config.toml
n_layer = 10
d_model = 256
n_experts = 128
experts_per_token = 8
d_expert = 64
d_shared_expert = 64
activation = "gelu"
moe_layers = [1, 2, 3, 4, 5, 6, 7, 8, 9]
router_score = "softmax"
normalize_top_k = false
routed_scale = 1.0
balance_loss = 0.0089
balance_bias = false
n_groups = 4
groups_per_token = 3
init_std_router = 0.0364
lr_router = 0.00115
vocab_size = 16384
norm = "rmsnorm"
norm_eps = 1e-05
tie_embeddings = false
optimizer = "muon_variant"
lr = 0.00681
beta1 = 0.95
batch_tokens = 131072
seq_len = 1024
train_tokens = 538400000
steps = 4108
dataset = "wikipedia_en"
Below are experts of layer 7 (counted from 0) of a mixture-of-experts language model. Rows are named router (the router's row for the expert), down (a neuron's output weights, with its number) and show model dimensions 0-255. Each number is 128 + 32 x the weight over its row's rms, rounded and kept within 0 to 255. Numbers have three digits each.
After each expert's rows: a language model's description of what the expert responds to. This comes from a sample of Wikipedia text that the model never trained on.

# expert 28
router:134136144120107065079089141100157149092128127192091090128153123131169131155098158064088147119127094076135099142142151100123131153092079136148119078166168168117129154101062169115153159167095128153119143193187098119149170092128128072148164100154212185157079116172151106102115103108145151118205147086133084134173140117213188117060121198166135142073110082130125108123177174105094156126120057124165125111174101086103086160143175102101117096080114089146126074111187127131101089070140198117100141165159154122120076053169082157109074120128161113154112119133166120144154187152162152144088147144121097156139100122162064130118136153149117140105148163150106126128103119151135152090154117081158131123092123161122087148141158163063096147133157147108160146177113121131156147106106121
down0:127090149124156134077078132159150138075108118086104120138056107140120133137064147129125180177070045182112160143133149153062109112166053129135165120119135154140164110163090149121147149122088118103149152085138162120052120106104171073126102173130095097121122117114176130121114158094149165184167106130157143134124127159139090125130159178126131116129122145109148156133150087131098105096129129122074109162117130149135112129141155107137134099062070143105186147138088164120103123167086120184121120102169189070096084114113122098224145138141105163141159104199128136034117133147102100106121125140093116173120133154133096106154086085178153123187137118131132204109159105181142129221091096093151121162166137147156082157047103127126215148156130088174153167142166146149155148118136112
down1:109044120167104166131145128131071173123078179159105056153192154098132131092147133154166165083135161145132093116118157102134093133132096152119109100127147073155089142113145135128100135116134170156104105168184138155181116135092097156088117132115144091098174112126119093191123103124184148075206178127134173193153068111162176122117084160126154081141163106193156095117137086107165101098101139176107195110107132113181145174143078090119110144149164129108162175108119092143133118119119086089128136110125076104151114104159175106114131119141161070135095119066126091072162135197099159073118103134110131101114128144111049129077121129105188100157173188125077127105098165152091111062172148135102161158096130088150105183180113106140157086159108116141116110108122103126130159093199149
down2:143129168188165123105143117100107106144081102164134086151141201086156121174080105154105136119097144139041126133143116153133101090052141089169149124157106091113072128088141139137146122079082115129123171137097133123091110072148120135132157060124160125098088119102156190103123102197155177144122111108189085103149162121190188101164154085118134125147125196155204158110201147144152122121046114151169124120142095149071154109094124114131107148103131138076157096117151142135141120080155117151155173109107109121087188135176193157091176169159074185137139179113171118093181140085161152102173108064132140148127145102125061128130182123176127090066153109136100107138145172084118133087155156089146130143149127162177155129093102157153086139120164119119185119114147143158088142092119132
down3:154105173120153169137115164118162139110062127082117107113109133162127137109195205109147085115143141197132080142121138158170174072069124139113080114098163107124131156129124143130074146110144147125199084137159123106147146117111149131144113079072157106054110170098120155114127102142119128199100064105115156104112142162122103158157130163189055135100132122172172183177109101122116155092125089148120185140088137144142101141145129135118116148147139146201111161125040200122151135090105105119153166127187101082081130180141173121113094085093114144157159166117122126069132177131097126206124124115121133110061118049127117184175108159091107103139111108138129135146093162085111091124106125120086136145076135190100103085083122100114123077163094129121110211093135137141155176140130184
down4:128140148098140116129117144130078141158162100170075132163099103102119108136120088170090117161150130106135108103095142106089096112103128117125175130124156160173155138098162172131136130102183105110158157104073144098116105142120139156115085057180147181131151171116091119120091157151094146157143157116084149140160158109164172156155201089084132113145081232124100138135128135129165128078102056104173109101142131164153146117106139075152133130122121079081134154170133156163134127134138092149101063134153139126081031093214087145099122061117112120130166192129151038109143177160114101144072095131123087140100157154137118151092149108138071139122119087118183142104119104135168167127166121105155132093113167092046123105137186117067051116207132109087110131121174121160159117165151090
down5:110131104096120076048127167160115133103060075117197153095120129185182139123151142114162090140210117115131133157084089131137079132125176109125116152130096092061115130111087132154114102105118086175168075122146119136137095125151173124106161166065147078138183120080081131114150128094107112109152155150091127147102100172141131169146130184119123085145154101071118136135143107138096109100146116136114142142086152142103087114135138149062148110132137135130145194145126102055089084201129127115150223092113145093140157170131139171148182129163139091098114133147139111139198098124101119129102165151153116077094119142182119175119101143152134198153109154181065130082177125138105098161053118144096106107178148127175116132144125153086102105129202086111092147180189143084143163122164069
down6:169132110112099134109108094190087129141144139075132111135108164159118164101146100139111205161157216171106174156161115097075064172176139091169104123087107043079161151144151172131138076107091148132101142122153101119089111104153155128088201131141137170121132152148173184148146093170167150152120120145133129153084145113152098148127113083138104129086131099125126108104146133182176191164127160139132125119148149065150102191070202085152093054062124145127072093114104135125152099130102102116103099143185106146165104102113143141089106124102147131143083171099140113134061126092142145137079155133118084165078106113110167122120185076148170144153122095115183112115103145128147119130133139126149065096110146150107143099093084037113191111094126092151091120178103143113068156113160090
down7:080111114094084123161092158147153155114181171142132145135109125171119123118160101063152160068101083075103090107112160126110105101170148102115148164098115122095127120128181070155138100116151115139087086106105102151140137175160108090154171108102158112123147121164146118130143127117190058106058125143162175140118112160137117121166154104141103132139118114155161119170068157184142135146188117171098087174151131109139165064110148139123126179141109133164145093110091111131085113088228160165121117185169110086163098114137126180112150161173131160106139077159085187126125084144135038059181076172150093160112093115134114120105125190116139103073119090133132098092187083156132202133073116128109120149138119117091112074118156156131101193124105107174180132158167111132142082147121204
What it handles: Bare space tokens placed before a number, usually a year or date after words like in, of, born, plus paragraph and heading breaks.

# expert 11
router:133159103149186094119095139137101150149087098149184188166096085127097119115089118117096125122138159153204191093168156133142143138118089170179154125125180181135153121176135126106112164173123129151176190145099121175126165131145096083158142139126106157162148195141156113108136130083131120140159092054101113173123128174085136113150175197146141133103088065126209126090139108137151091081114212136090080125105072173115156144125171116122116140097123076105184081135111131125077167148102106106118064168169138118127205141131109182123077111173174143095177195150122089156130109102164123167185136109119101137150129092140102113136109160102128164058075063085131155159122133106084128158153097108123121081141151192169165093181099145132112101094106127163114134146132113115128110170135097
down1:168091131089110115143137138125111085200126119105145124175132168126174102083080112167122135127131114100138182077111093105159111153184053075109118174108106122149092125178139151178112062134116133154130135133091168142177137104136085107137156130139149131129117158215125155162096134138112131157080075143150150154179155134156089103117174152142142141061144105132123103077088104144081150139149154099133081172082117173128148192058167096115090138148094115105193134104138117168043104152098196107090118137149091135113131156165144167085118085097126137164170135096136199131140091117093227059147155137122031121112156179152117113164110176079184156129171139120105097064149106107109144111142134126155130144143129123082183101112135116122139156072137156143137178131136110145118083178140096
down2:120126123145185181180137139162125134103107112103102131136079169106131126154103140123140094107151162165136118119086119062181185135146105087110133119139087158127098145106145128153155169116077113096091096109094124118064081096060160160149108115119111092134147149096143114120129128112164155120082150123139138162139135037110148114159107049188077184133114078137108124072106125108126200181128144213129136059092094135078199120175064110075131132107216134142137111143119120093101065146181072169113105130133125110079118130114148117112146135134140078155121165131144062146124139109132098125120109055144160168100139140164114100084103100145147149077177133126116119189138095163115067105062107140089123137129153166185160190164183142103150132136091164131149103120120093093125138060156078
down3:119158104060157071080168104155155159092114092105215127134136077156165114124141113116138102159174155122096177111077117161113115131141130091049122111143176157108172104112152139139157161131106148108197134083172152155138112123102095099088123171132122146177101101138079159138118129154122136138080078131124084159116104163076189124132105121198159104116099125155075153156109135102105051067162147148148174120158201184173090170157112141117146169108103090157062108104129156151054145123092155125164104170160153134178114171159131095126117169132137140140093129129118140137107173131104103172053105126068074114134112061135161050152063122124127106127128146131119084148103162125163116138157116135102082140107153132125158127167131090096115153131127152093129086122147187177053171121054115
down4:097180200078087176125137141123105130099142111117156074148136120212138164136164127135110145074147155143182115122122182086112116173134125106107125157114200090143142126158073148146108089149168109114109138174135170159127052092193078158167105115097177116155159130164083086125173137119137160094156159152125193181154126101153154104145044135068131124157183169171100105187094125142118150094146148197139103156172144113082086143111155160120098076115110159131191117159128154136135115082128139109118143131148068111083138088175125110076109142151100134125145087103123120121114088090118077102115141097110126090102109146147109149114125095093148123200145208133184135128165128150171080201156107189151103157167130118129102143141082128195168138142169189139112157128148084151108177134142166
down5:130115108090169114094127093164139192069143134103127114175149049098074125204148148141135118172122152097103143103113072119136152100110138133125117157131096168118098117138172186036179095126116099154179146128110151171117123097175114154090160124155136068168133090124109168189103163180100115195127057146161155107071179129068103136130149179141135119100163080129136156067153198124161111149136111106169090112124124166108112109158110153158143109110151120125077122099187167081134177126084196107099144118083105136157093129176138122135118126044175169140144108125172155139112155178141124150151131117049093119139153129088163131105066094142114095142189061163139126123074156113126077141111151125161130114094120104110095104124190090128141096131113118111080146163092136169079127156150078
down6:173099179106186057139205141116128162121136188128190188127145124170110172161102110043134136178113107126164126182099085127145133087132134141144145093130167064099116132142122150063106109131106103089133148150090165080163148145105117130134194160146109116189123105091157092106192083133209134167122123087116112113123155122084202107116105164120101117115127097129153135139139103128120163176092091158153181095061142147165193145141107089146158142194135153130106139184137063114087089143111106079172106112126172151124149162106093117087097137140118180134156140136137055169115153148117120095118127139083128098040118091118121139065067135160125140150134153148102132111129149071118123104092169177106150172093145149110130166069149139136159105101136113077108162129140085086107093201139126
down7:156149127107132123186096120153105163149089074082137133105117174080173113076120176169175189169129101109150145093112084139197164130160166147138122127115144109108131102076150072234128107103134230116091118092083203123132082126145107069143108058096146149143154063109145137223115138136131172152121121170091158115180160108097095138199127086119095135105100126150128160102125110121110108161097166111114162148061148141137164088123139165135137153121149137161177167125178155114103083078121096104118113148113144114120152110162128141083116117121099076101153142089120113120142141141166179138151136113072144097136102139147134176115158136115180184081141087151101059149087116167146121149155119080113139141095130144104151090111112162139115168171117093147192062184148149153188092108160142
down8:120140104141177152143146094100185147070150114132214148088141116108194133162110173085133189117148151114091124114061138134147165130132094109099190158099172096150192113155091138140168092135114141126112054093146103147108133117097059122125188192121084150121086141114140123099139067169106166134147086162116152053143098141100152208146174120159150116150154096109073191150111103106132161100139175129167140177118113137168152084140062123140174098138113152181129134091140172173108180115153064098150085144150119147154174116110090141071147158150144120127069089145089099150101091129134162140135146127080099110106125093150118114152126144110126128108120036064083124100095125154089118127096134168153140124159086144122135149128176115114052106159165152138113107186124155139043075123131131
What it handles: Opening parentheses before abbreviations or dates, e.g. "(AAC)", "(CEST)", plus raw byte pieces of Thai, Armenian, Korean and Japanese script.

# expert 21
router:104135094189125152130176096188132166064124162148132108101138155125136158088091116096158172170077112133108136150133118167169185152072158103177139143173113174123122133194149119091134090120140082122162153140127138170140185131176117106118151107122132130169160110097113063132083107096151109089096100091134175128147113107124152170171183133068173100107103176087064230087145123135127160123121063169156135154133125139160163147143163109122126113140088151141138151130134142148068161120111081197120121083051105117142125163110091081137064160137218172185137158132088134170129077125052079141098128105116131107106148090128110119069140129107123076110123192111112140198101148127112151118131150155142154130118114101147077113130137085128107116174157087139151197080153119183158072143137110
down1:092116120131094166054183094127183107131139162125103164107162153064190202136104119129180090107129126160185175147154114138155101110195155073166123183107140160116131109098092083105168148020120146143118149128159120095120179169111110106170168141147153080075074099105130094110067106089144091086136125107193125153178067180144117137167191148126105086091128133101135112124151097141167154117120140129109118153049154112155114128070117112102125163153168083131104141109073186139104099117187149117183096092131155107094149133112136145097126147163123136139178124152163114102087148094152136112087131149180124117150091118117130105155088124095110096107165118149157107119089116119120105134106126113097114162159122156095176179135106118088135119111124187130091077171041178146094071100112199
down2:142150134126146097170119093095072116113134114097129168085190041166130031112069174113167150114118162171146097115183110145072073131128093174132035120088136099160125125116102072120153177206121134138113124098141144103160100131139159107128103095170156163130138061123140148100172147117140147128143145129144150093124113188119108119082135121085096059169104120151133136153095060095158126113107116147119163156134194136093112089108111153157088109091166143111150106123105142086088107111152178135141163116188083166115186179156167141105086163117115143153158194120094146076184101138133153149179180111159145148113119139207135057092189124140144099121138134153108112170098150179149086097073135126126092115114071140141099176158107128157105079111120163151119087128153149131089185135153124
down3:126142119128129157104141130082066160113156165137127157130103109129107155127150067113115128174143119157160077186149102135169103091150114144151194132155154190115148134112111124096126150098111100158106144154148113119157154137191125072087159163138087070154133186163137091117115143138126125166136083163146126124154110157114050140167106041089112057154165162141114102164084148081105075124156102126079151123129164136150161148103094108128154115181066167119155123073050186130126098129133127162133077131069106163144092129174159150138083130110083142126112177158092054132095140094083149135115124096086098118125093102068101124161105098154076124119121161118140110089168199168137160142144095094059076113141082129174092119115184187111144086101106080155100091097126157168153164054125182
down4:137144110119088133115142133154105172120111115160120104102103102102114136100109106152135141173110056158185100132186109144143131144156118113089164105229079179110154148163106075110127075145092119102096093154114188140098095211130153131164164176183106104090100169161126121126173151106070154086126086123118092095172088222105067111130065124194150134131138114098136158148132095160134096113115123138102152098114114130152134148175108150125159117128139127045132133109116144124112119131141142142131122060100128148154152079104141107138047060145166066081113093121188084137185163140127144148151164189125114080154148126102119160215083158128137130111138141157096177130150093123159095165121072098116155172132112093132136169139160149123081095182099138092089162164133062122095131079091093
down5:135082131110116120139177173128093114152145111107101167099119116160167093156145120113132188129078120151160142077099164100162106088095085077096050112122144118099098188105120193120135109119055090149183121104145135108106137165126169099187134114132113153133059121140097121169098133147116143175165140093140151141113171132126137107143095098119074136182098127130099105099197074125105176085184134166180164125148088149114114074117104103133113116121172129082139095075159099140161128123101123101114151152133110088126152101130155187118173163095074079108142085083140096116183061120149157080116101147143135071082138131141129122149198172071151108158192099147191135045078157118132165101090141142173119186139165152094162118178136119132137131085072057146167125117190144080149119142172122
down6:146175155161115143161104127172141120147111116104070167145101143171104157085118152174138137112124196093069089126143104096168159070122153110116097116137120130175094124147101183104132120166168128086140126106139158128186104103135092061126097167173106096189147167148153124098143092050111114115091146140157118125136149162138117120130148172111085148127229137125109135116161175157127099150052099112191123129126155131144138146142156107173112125181066101082111162128075147132208113115138052145153144107139176110138151177074159141164111102131110145145164184176164171096136134131134172173148146121118136149096176117074148117097202160109077120178124097154143142167148200159145077119121136127127165123160154114169080132109187160166137186121137119175141044108099109133085164083158076
down7:114120127128124201120087109107117141099110131152128126091098122124131101078148128126114174211081162101154144134145039092114123138099129151146152133081170105096143121184240146095137136113204082142130107114179191137159167152081133105136135155142169162115165126081097143107160130077085145137186095104131155124044146122127122110118132131121061096099138153101134134118149109121119118126130167149077104116130163149167123099004178125178084106141130113136115143130138137126096147122157100106147141132172118131180172125114101161144197105084175121196117118068076135102089146080125106154075143119120078155104106139155144119151148180115115135095104094083126081195082083101106164134141111161080165159103121165166134169131095121144149166162087135125182088148197063150134136109149117
down8:126167071128194119122085113113141094132075104177142140191127099156123105181136094171146115079117094172126127120083127159078147180106126172095126149048072152130164155160108122144137128128224125202081113126153119150091144157120162137081129149113085096114210128098110110089097140075155136156091148106123152087167139119074101094087139181140089124135124077109173112110167161081100107129137127177102101115157181101138085107117102119127124164151169115128094103086142084102151109164063128111099122192126113136137081124099116133075110101135150118194099130170116090137158100127079165175168140176105134117075135145165105104108109123153120069143088127160065139166175120089087109124137091106084218108127161150157101080088169102175113169126057111140105126189167107125152123109121128
What it handles: Subject pronouns and auxiliaries in biographies, such as he, she, was, had, is, plus "See" in See also headings.

# expert 59
router:070096074102097075101178122114077145139148097141148146120098137064183172105126109101056086119089138152147139091125169126122144179114118136148160102124211084042103161152166146090104103168181130187176153137082128084107116071186142116159138111153123115138097073110144161139207146174169144190121106161114118139102171119137212107103095120129124142111153135099098197171163156079171148149135155108115102148102080158157131170090108153150182087099081148121146106146155147133049077127147126141124110133138106087126184152173155161160094144106074192122103131059198135120145157092135104161116138081114137150142124148158120160108092154139137167161139126099142127129124134190094130098127113160109143060117101167125128132134089145092141140128107153147127104093129200196134161159109092
down0:162107143140173170092131072141157155173210122121151111139091141134121140074156136138093099093129122098123160102109104145216097115121151022204126157146129119099078161061056082028110133136101112199129171122120150167116104144152108103107127147097125138136133104099122145132085144148146147072118133124136136120074100092173052100159102122143045152158148184095164149069191180210116116132096102164109104106157127138099135104124157083148144079174144108152141128087155115123099101125129116113139163141124116108134134102146117122113152118089156173118073124063117101139172114101139120101180086109108098096126094117116117126144097171136123156213128122122113116086141187066117099098054083135159139134151116080141113173145073116133162125099090143129138130105146152123110125073188140
down1:091138131133108178153101148151108089060098120168184168125140171142119113123089194195121134201138130139110182171139146113108119121118150116128096089097155100148161135158079198119124120109107188090104116148100131122159148143189081136111131118131128142113090134094107208158111083155114143089157119132134109131164123135120097143124121153147154114065141123141070120097173118123091083113131121159121081167114150164118118109130125138110080152060148164174147082157156137181119124102104175174113168133151133147130130176078213168152124147162082079152099148081111160130089167139088160136142152144148189212132123106071193110172114139080138118124190133086090156142136104123093164165109151200166158093172086128116163157099172165143106085137123135107109045108113096139107151041059119
down2:187150138149155177146132182228108095120107083131126184171116115137040184112106208131190129146148123102094093104130055125131096118118073136084168126101116072119166116171142149123149121140126120143158081103134105115173174122128137100065152118141126151123129092108134123138123164144121191153156123133187116192153110174108134130116113095114187176056156086153168077174158131156145142116182213146114082146102089099115111135153121133123122148083153173052145133176138159143099137166137094079147129124088122091155094123103130176126139123134131125138155146093134116078175154163119104110131174132156165122165107151064145101144107102139092125107108141142116209172108111102065115107155137129061122123155167148190125132136114205117089169149166089155165129094132141114128120159187069
down3:155162185126150112078155148107173142118136162102118195073065089105154105149105106168129100090156169114144101118163130084120079104156167117121162148130105119148114082115120113116137135136201107167098111113125117130119152072174142101185134162151128145148207136085084068156179100068144154055188130191077120160102081127109052122130049155129147140141139205097148147110159159076134147146091106121094124110151174088098103107158138103118088092078155121156131179065107108124108160131163080100158137131113113068133104104174103166104122107098133092086128110099107132169115156087092156160125156130143125100146092118099091154106193149126102153147163104118199129179159128148155111055096107117126143082151145114084177048059116151131124113138126121078120094103157129112105072095129099
down4:162160087102143101105086142168109152162125052180141075113123151133124231169156124121129086153129113189124103122114149053159089116151171170112156134131117112138113141085180164117093126139179132134163103120146119151116111158093094158087111108127154123154130124098136118122152110099199115079134083163172135122161144163162069110081089097127161172204170128133150162076134130132100103163205162143101164083119111127099082117117099195128171116118156140089112102106148100122135072142154165102124085183067125072145129083082157092100112119143109074128163077146140119081090058137125056120102101142157149138107131130143119094098111100128123134099113140186141090101142141189123095116149101175083140062158145158105106109147073113093168149117139216116100095171106144095179175182141124
down5:084089131112126142090119114124124127027198169122115111139111144107205108141155119115117132171136131083114097177149111149173158176119128130205140080100146175063123151107118141142115171065070112068172118091108103118136053134164143149110164142144142091114144161125112115180094168115169162138068130129123179115146063118142127159132134123146132085186148120115080099159160110156130087103092089111173157141125136093110140115066122151141121069181096120168124095116139127123118119070129152174105113129098113129105133139127150098167117152114089094165109224155102137104135167180125049137140116123131126143211166129144136096143163140079161147133152123140141089177086147082113139165178158184193156109169152106143052133142087071117136145160174135120138074164123210147094122085115138
down6:132144081121108129109111172155104092189092074088092118117118179152131170151100136126105093083087113126126122139120170129051173058120091112095136129106122053120116180102072154133145109138175097175093196204134152125092077145140087161135136133179102164092149142099201128127130143094108107103184121114163241072077154099139130111137122153077149068153175121130172125126154120111117122127184136140147199103114094074172130123106191096160065159101136058125097140122080087129129135129147054119140133127116085136178088099176145078155156149121152138160064093133117152163105148121089145138103150106096157150149156134166112153174068159087107123085115095143120159113148145132147123210142126145118116120126126145167128145115152147135141080084134073141099182133081116148083131133139122
down7:130123121089136130155104089175118119153131143134098111132145149135151079154088126145071092125088153127121135147196153092118146074072162130117108185143077103086169131157123157165120143168092137146157122114138186153157170126135125090120183130110166182167118106150101230147119127089100102081141141115171149195154130135140129109125147102200120036155071077093145142131131137163120125117083112129141191073117036085149128149106164154153148103128137180133138117121155123135142170107128057104124117091132092098097127120098110168149183210149112145126170126081187124144188114157097098138100127145131110140115181131179127130060101150139108181125181158127131125121100066088221138142097103139170068154148135134167132112119085161145088147145166116119098180147161054112098090123088095
What it handles: Commas in running prose after nouns or introductory phrases, e.g. after "In spring 2000", plus some and, but, who.

# expert 15
router:135084182195172127168143149173120111182101116115046219179135191132116182127153099107130122164100096114105139146131129132142123155129169072083170091157070118105140096093115071124100150140115154194097065107088135104190142161139118129139167118166091118144190184082148178155123141134150164161128109073121125117105083126094095137154129112178143120112141138133102074090153105100141159133106156138125153151085139116158102128124072104163134136069139181206122066136113149142159169135117153156163088200150176089089102106166150183077165113091101161066131163113098141107101102129158082121144117119184120114107142105083120122161158108129114104158110138166079116062106086097114147120055103180114132104156171161102186134128168167146093103145103114147087103108095100096129161096094115
down0:146126148126154073106182143161119116099112112138147133125166111144151102093114100170140121204058108138098096132122155117148105135174110072141239166162117101135112100138139145130161127075134153151118104130073196144095135162165135118158079112157151146103185178151161142117149048166155149089128150127115084137015118148125097191124156081117127110166113174124168079094135089139109084119133147108181128093110058156108170138200124133102121116114125099105149085139171130107107107120134146067186124191169113102090088056110058094102152118148128106061086070159104108148057161143082126120114161110120149163105054117157147137171155112142117088135089174149151101135117074153121116116086146146104160112163144097090198145143154120154117133121159171092133142106161130120152117124138151
down1:185123128110191093150130113126240160184152131138069100125090046125116145181082121083170153132120094175143090147111058090099137137142152123121138200159137177141152102126137149137084138108101150162087094132088168132112142117110098131136091144182153137078216134102110156129137086139158165115125080106080125111089135162094147173145115113125137164109172078119132083061177123170158113136071110098169069070094105092175120147157133138083166125140148117120141092118092115082122121091142148120082088091168117168143151086117187119121220157136106123169146112171115130059122166074088173121109134082126145098157089133115141111134103095174081126127143144135072168135098173142151141121138097109116155123129197129138129160091143153128092075138133189102153186093143115154169135140127164
down2:160213209043131114121125135132098104139091125149111115109081165157162117183150128108155093073128141151062102116150210093125108079130090142150139133122114152152117110176165115125149141137181132139114153136178153197081150123152113129127089146110083120148118131096139110154136098147124081092103127123134134144175142076057120136111145116111165180162070128074059155115112120127107146113113164168090099093134096164130120071108136131123153143150110115131142146138128128135110151076084115177103124093135124138106037151171120130109113120136126141120097096153156112095152167113168083170096177146132149135098125044097137125135173128152113135125179196136135140121130085102195062140082132182145149165185115190173119162105075108139099068138075140143089126072182072123146226140122175
down3:155101143126195086070108154123142108114136112154095183066120177123182046105202134119156140172088156122143131122211081110110120178129143066078113164126119176151182182127090087135139184101124136200167118130099115087119148145164077127132158150137126117140101111121176129120104144139101136121063166176093111114145130110060131115192079151151117112140118101117123167120149118152147118069142080133171063207133152123178138129160124098136164138128145189172159131068191131099105143117128115100141088108126184138146135153136126124163131120135160063139080094089065128091140212116122117147093150133108140185143163099114103126155070134140118163149094115142097099106091192168099132117110107068153162101119076104159097176102140210095110122162129159131134151162140117137130134073143116
down4:155085120119139140127128126089077128077088098110138100103100104102104118111087134124101104124137191177157054164104112112099058103170152184149155102123164137142118117145140148122079097151131135123141120107181114136169151096143144137111162130114145134170146119146181137147088091115114101172139148076139177162180119177096177104174150112132177096076066134105066184088118126160149115164112106146054180140171153106162111127111158123108169142152085139105130126102133117177193109164156149115105144094173132138111152142114111140087115137097078122087144131195180108150033132108079168162123160166123093183134083157152151124061110149136118152171158153144119050187165120119141133121169143128141140176147149112115080178145213100165110062127094209102136142134142161144043081155146143
down5:112136168138144158122124147155160235082127131131117097129087102142182157109154116143132156156096063133137138144079128165173094140132135056151195107194157162079148138119094107079133150112095135118122133074133147121163138164156121115079186114150099138111128202084100056153117117101190157073110118143110096086129123088141063061164151153123173103106108125170107110124124122146084151119147180156093114149207122147144109082077105227138193131130101120107118164211141170144179117110125112094169148182096116117170096131155135142175136113130090160133133131088174106116087168166084126116150110132106111090134137107177126139113141124122091133106088152166164137149098119136125108088101173086132095168164132098126146134104159124213163160141122165094054109096123151102105066082105104
down6:083068158073199116127148144129111121167168123099140152167136157180143097096144088169147184117067131115104164129069095088148171187049151160186152169127167102078116170150167132083110173107130162165081131130117147102095181184113074143111103173140137160144127148069131138161159183114161144101079106092111139113135138110173070143190155101102085107116152205188146144123089090096117134127174140150137088123158147150111143137071127186129120110139131126147187114072148161106136090030099109082104077106121048150125131115118126117128123128157131124132080106146115089135103065153135165144169082147166129139137153094110112124083119117122160113117088106088113143114097127137119139140093072150133130177132173134113093133147159119124113205106148098156183187162165098135118064089145099
down7:158112103119108127167156107140138125151157067077138117136101172099128149121066111137125092122175034103135100106125150082163110158108126154169123167160191175102027123093126177131130159174142148109088126070088184091148108104139150121166166096187093138145142136120135110115152081162080133108166128127173095129147095185086114145080074069121170184166093168126062132151113087115162140170095174140130206146178181139205067105169112099094141126152078088160107126138191157111141158073138111112105153135134147120108123099138157140192142103114079167115171154189085078090111106172125126157142150106116155148107139094127156099188113130116126131091076125117115125111153104165135114134138083152090155086109148158109136196100124176097147145144161117167141105157113187106158162154158104
What it handles: Capital or lowercase T and similar pieces starting or inside names and words, e.g. T in Twarda and Toto, art in wartime, lt in Ultratop.

# expert 19
router:125098135098119074153107182107146118175116189176169109136157172114083175102082098137138096111138092141122135164113124106143117178063150098162153120133060126162135125168147173169119154072112116127188127151188116152125091153137132128100163113184121110111172080122149132085087104150122174191063138095084076100009109127143114107120137092114115115184071125085107081125144139078155093125132179122111135144122085128101073104118120158139149130131138119086155123132144141134158114083096151108153113151139135172123161164158123169120173094096071164200148177127126137078199083107154163165147160088105137152212140176168129132195108136143117131119112200141145105075147119093111090108079140090135135160149124185122166199164134139067116136162117150084122142174109155129130191127131116
down0:133095123119160145136092128075135206140154128163168124147055175126162109162107158094105105123090083114063137091122160158160128089173133127104139114105077200188119060180162132111123112135166110118126148128090078175153110140092086152149106176131131102119114125145117157093091125148135163172173126080155106068057162098115129166145122197149172150167105118171103098100136144113153181125107166143101131142134107146074154115098179097116119121170068127151115130113132150180080155142141072116103108148154146118155126106138093105132133139111157173094128110121097089164161133121137114148124147150104170107138105184113148094181171216126082141072149049178143156091132126108083136126068171104151076158138136182112157193099113142121110109129180160037093126103123078156188187091107117
down1:130183168107061149113147166056095099138166159145145166128204130171079137097165108123110096150149130133097130090128168108159149161105125127107175137124163122060135151126189089081075124136140126134091173161141147126106093110119121107111108160145138075141136187111170031187148142088171150102159143076131131096089129201110136097096175179144090144078136164108150138087127183170074121097188145094139113112122107107106107070111111078123187182137149131099170083120131093074137084154098138116166140192058108101161120157172148155105124136195101151143095109134136117119105093206104156118175146108166065147149195076148116101098119134124125151113083196155094121183081122132112120126127107130119141156107115137122146135132105082203117138135117123140103149109097168086133148063113137
down2:124119151095116121222087060117114123139162163092126080057070119134113102138165117144199140129141133166151191139128134114152116155085185133060136102145117137186095170114095137142156193134071137079080146138146102199099108159088157123114085184103089110149131067053126126132073136140135143054099133191142136123137152129115173119137138101083124077169192089148108133155114071182164151115133111113147145125152122168153069159135115133155165139124169176130158135130082127118119121174112143112056091110122115137117125094143131104101169175118104174091134142158130143116112123086088151090124118084181111119154172201179201131131110080126171126133131153144101181116115138120119129095064180178185183122061128110143126110116127163098107135114154135138109149049133128096093110115120159
down3:056120106091126152091062127155099185111135140092127132114173134172126132174140131121094103125148174100101114113181106094203154177069123138133117141149104076082161095135109150168096127099157098134114162134064115087120067107112072121089148127077134133152111126148134064116102200087077155101185119159053159157103048106138110119142169125163115112116091138112095135109075022098177138119150150134147074127128135155065052087130082151113086131161136157151118172137069095150127113148117141152111195109183157132159116135101105141086164142160143118158147077111095161151090109176175159128117123179132108112134118110098153146144103101148162141108156151078161111134164131121166139152161144142108095123154143086079157149138174146063147126114178124116122093106155052136040109107135124
down4:082148169125146159132144065086151149078085164153090058098084153159166150124070121121136083076171153124094070123104159122103111107147065094185111137160120088113109130134164080113117068200153144096149140078135155051136134096100129144118169156161124116128159109176095178134131186164153121111087157148131155190130151104185169151113132145097147152096093133093128117083177147123177163123133161095179139117136141101147153146112102065086115102138074167163171146077127126127144193146133056134121146101093113121102085120199189099155104145146110154201131091153108117132112149151144154131087128069165107165137122119180130076158155091130097178188144150090139099106090097098085155140119142194118153122108189089114127144136059125145130105129161113109113120106158115130204093108081094
down5:104102151146181084178153155120112152096165137121169159180128223122128128123106159166175107099151160080125169147115132171150158146114183144122094099183168115083163173127119145100112122125095115138147113138104157177090111188114110110096130101143167181030157170119092139126082141116122127132073130106104062099131150095155068078148145108159132074132113119143140131101108088172152146133072169162139088091108152075111111101154159110128114094142190121151123072118114146134116120156127142084125083167100162107171078147170142066184130088136124159169094142111133111065130119170119135152206048138108128040143153112134138120110182149125166191101106117120131114110168096168171124163128110123127189102172149126056150157143182142161135123093128130093157055099116122137212129114142137
down6:139103135185189151126170117153113153085157145146105071153145189121099088133082149156093224134109129173116109123099112114123135128106082091115147070151157134138077068096089129078098134069150043156061140166087144160120113148194134130162100218078166144110116119074122173118149125054118169109138151123130145089136132131143064138092162101154150125120147139135079118097124077128137161175129117115134156174136150111146108126171094143118079084148086110141090092127085115079125176102100131135127093135150135174131018097113090113116092133081200102095115140158132103132129049129162115121143127106128133165124108117166126143136108132063142148084112127109152124098153120135103190151108138099110128096112144155159138176166060106133201061105178122138068099171111146123104121108121090
down7:153106148127115103155201120161097108101115123137125131145068086082156146088134175093107132066194105150131158188110104136106132121118107130103156118071104135130167120135048134132197140148099185104120101092122085173175058135135127118164105060117113142154137136178116153174105156108088159166126131142156051103147113143143143092149174135198117129113120142098160088211117064139164120159142072118117139104078141168043192142114116119128142126160154122163109107156092075096113128168122138119140115135100143134126134133109077159127079140088116169180110117089184130125119118105134145207174142121114133127119148050162048109143118115096108128175140093182134096118164141127170113105111124111044126170104083108137136143161135147104104123103180097169176097106120132034135115134201137
What it handles: Apostrophes and quote marks inside names and contractions, plus capital letters in acronyms and hyphenated codes: d'Ivoire, O'Loughlin, didn’t, NDFB.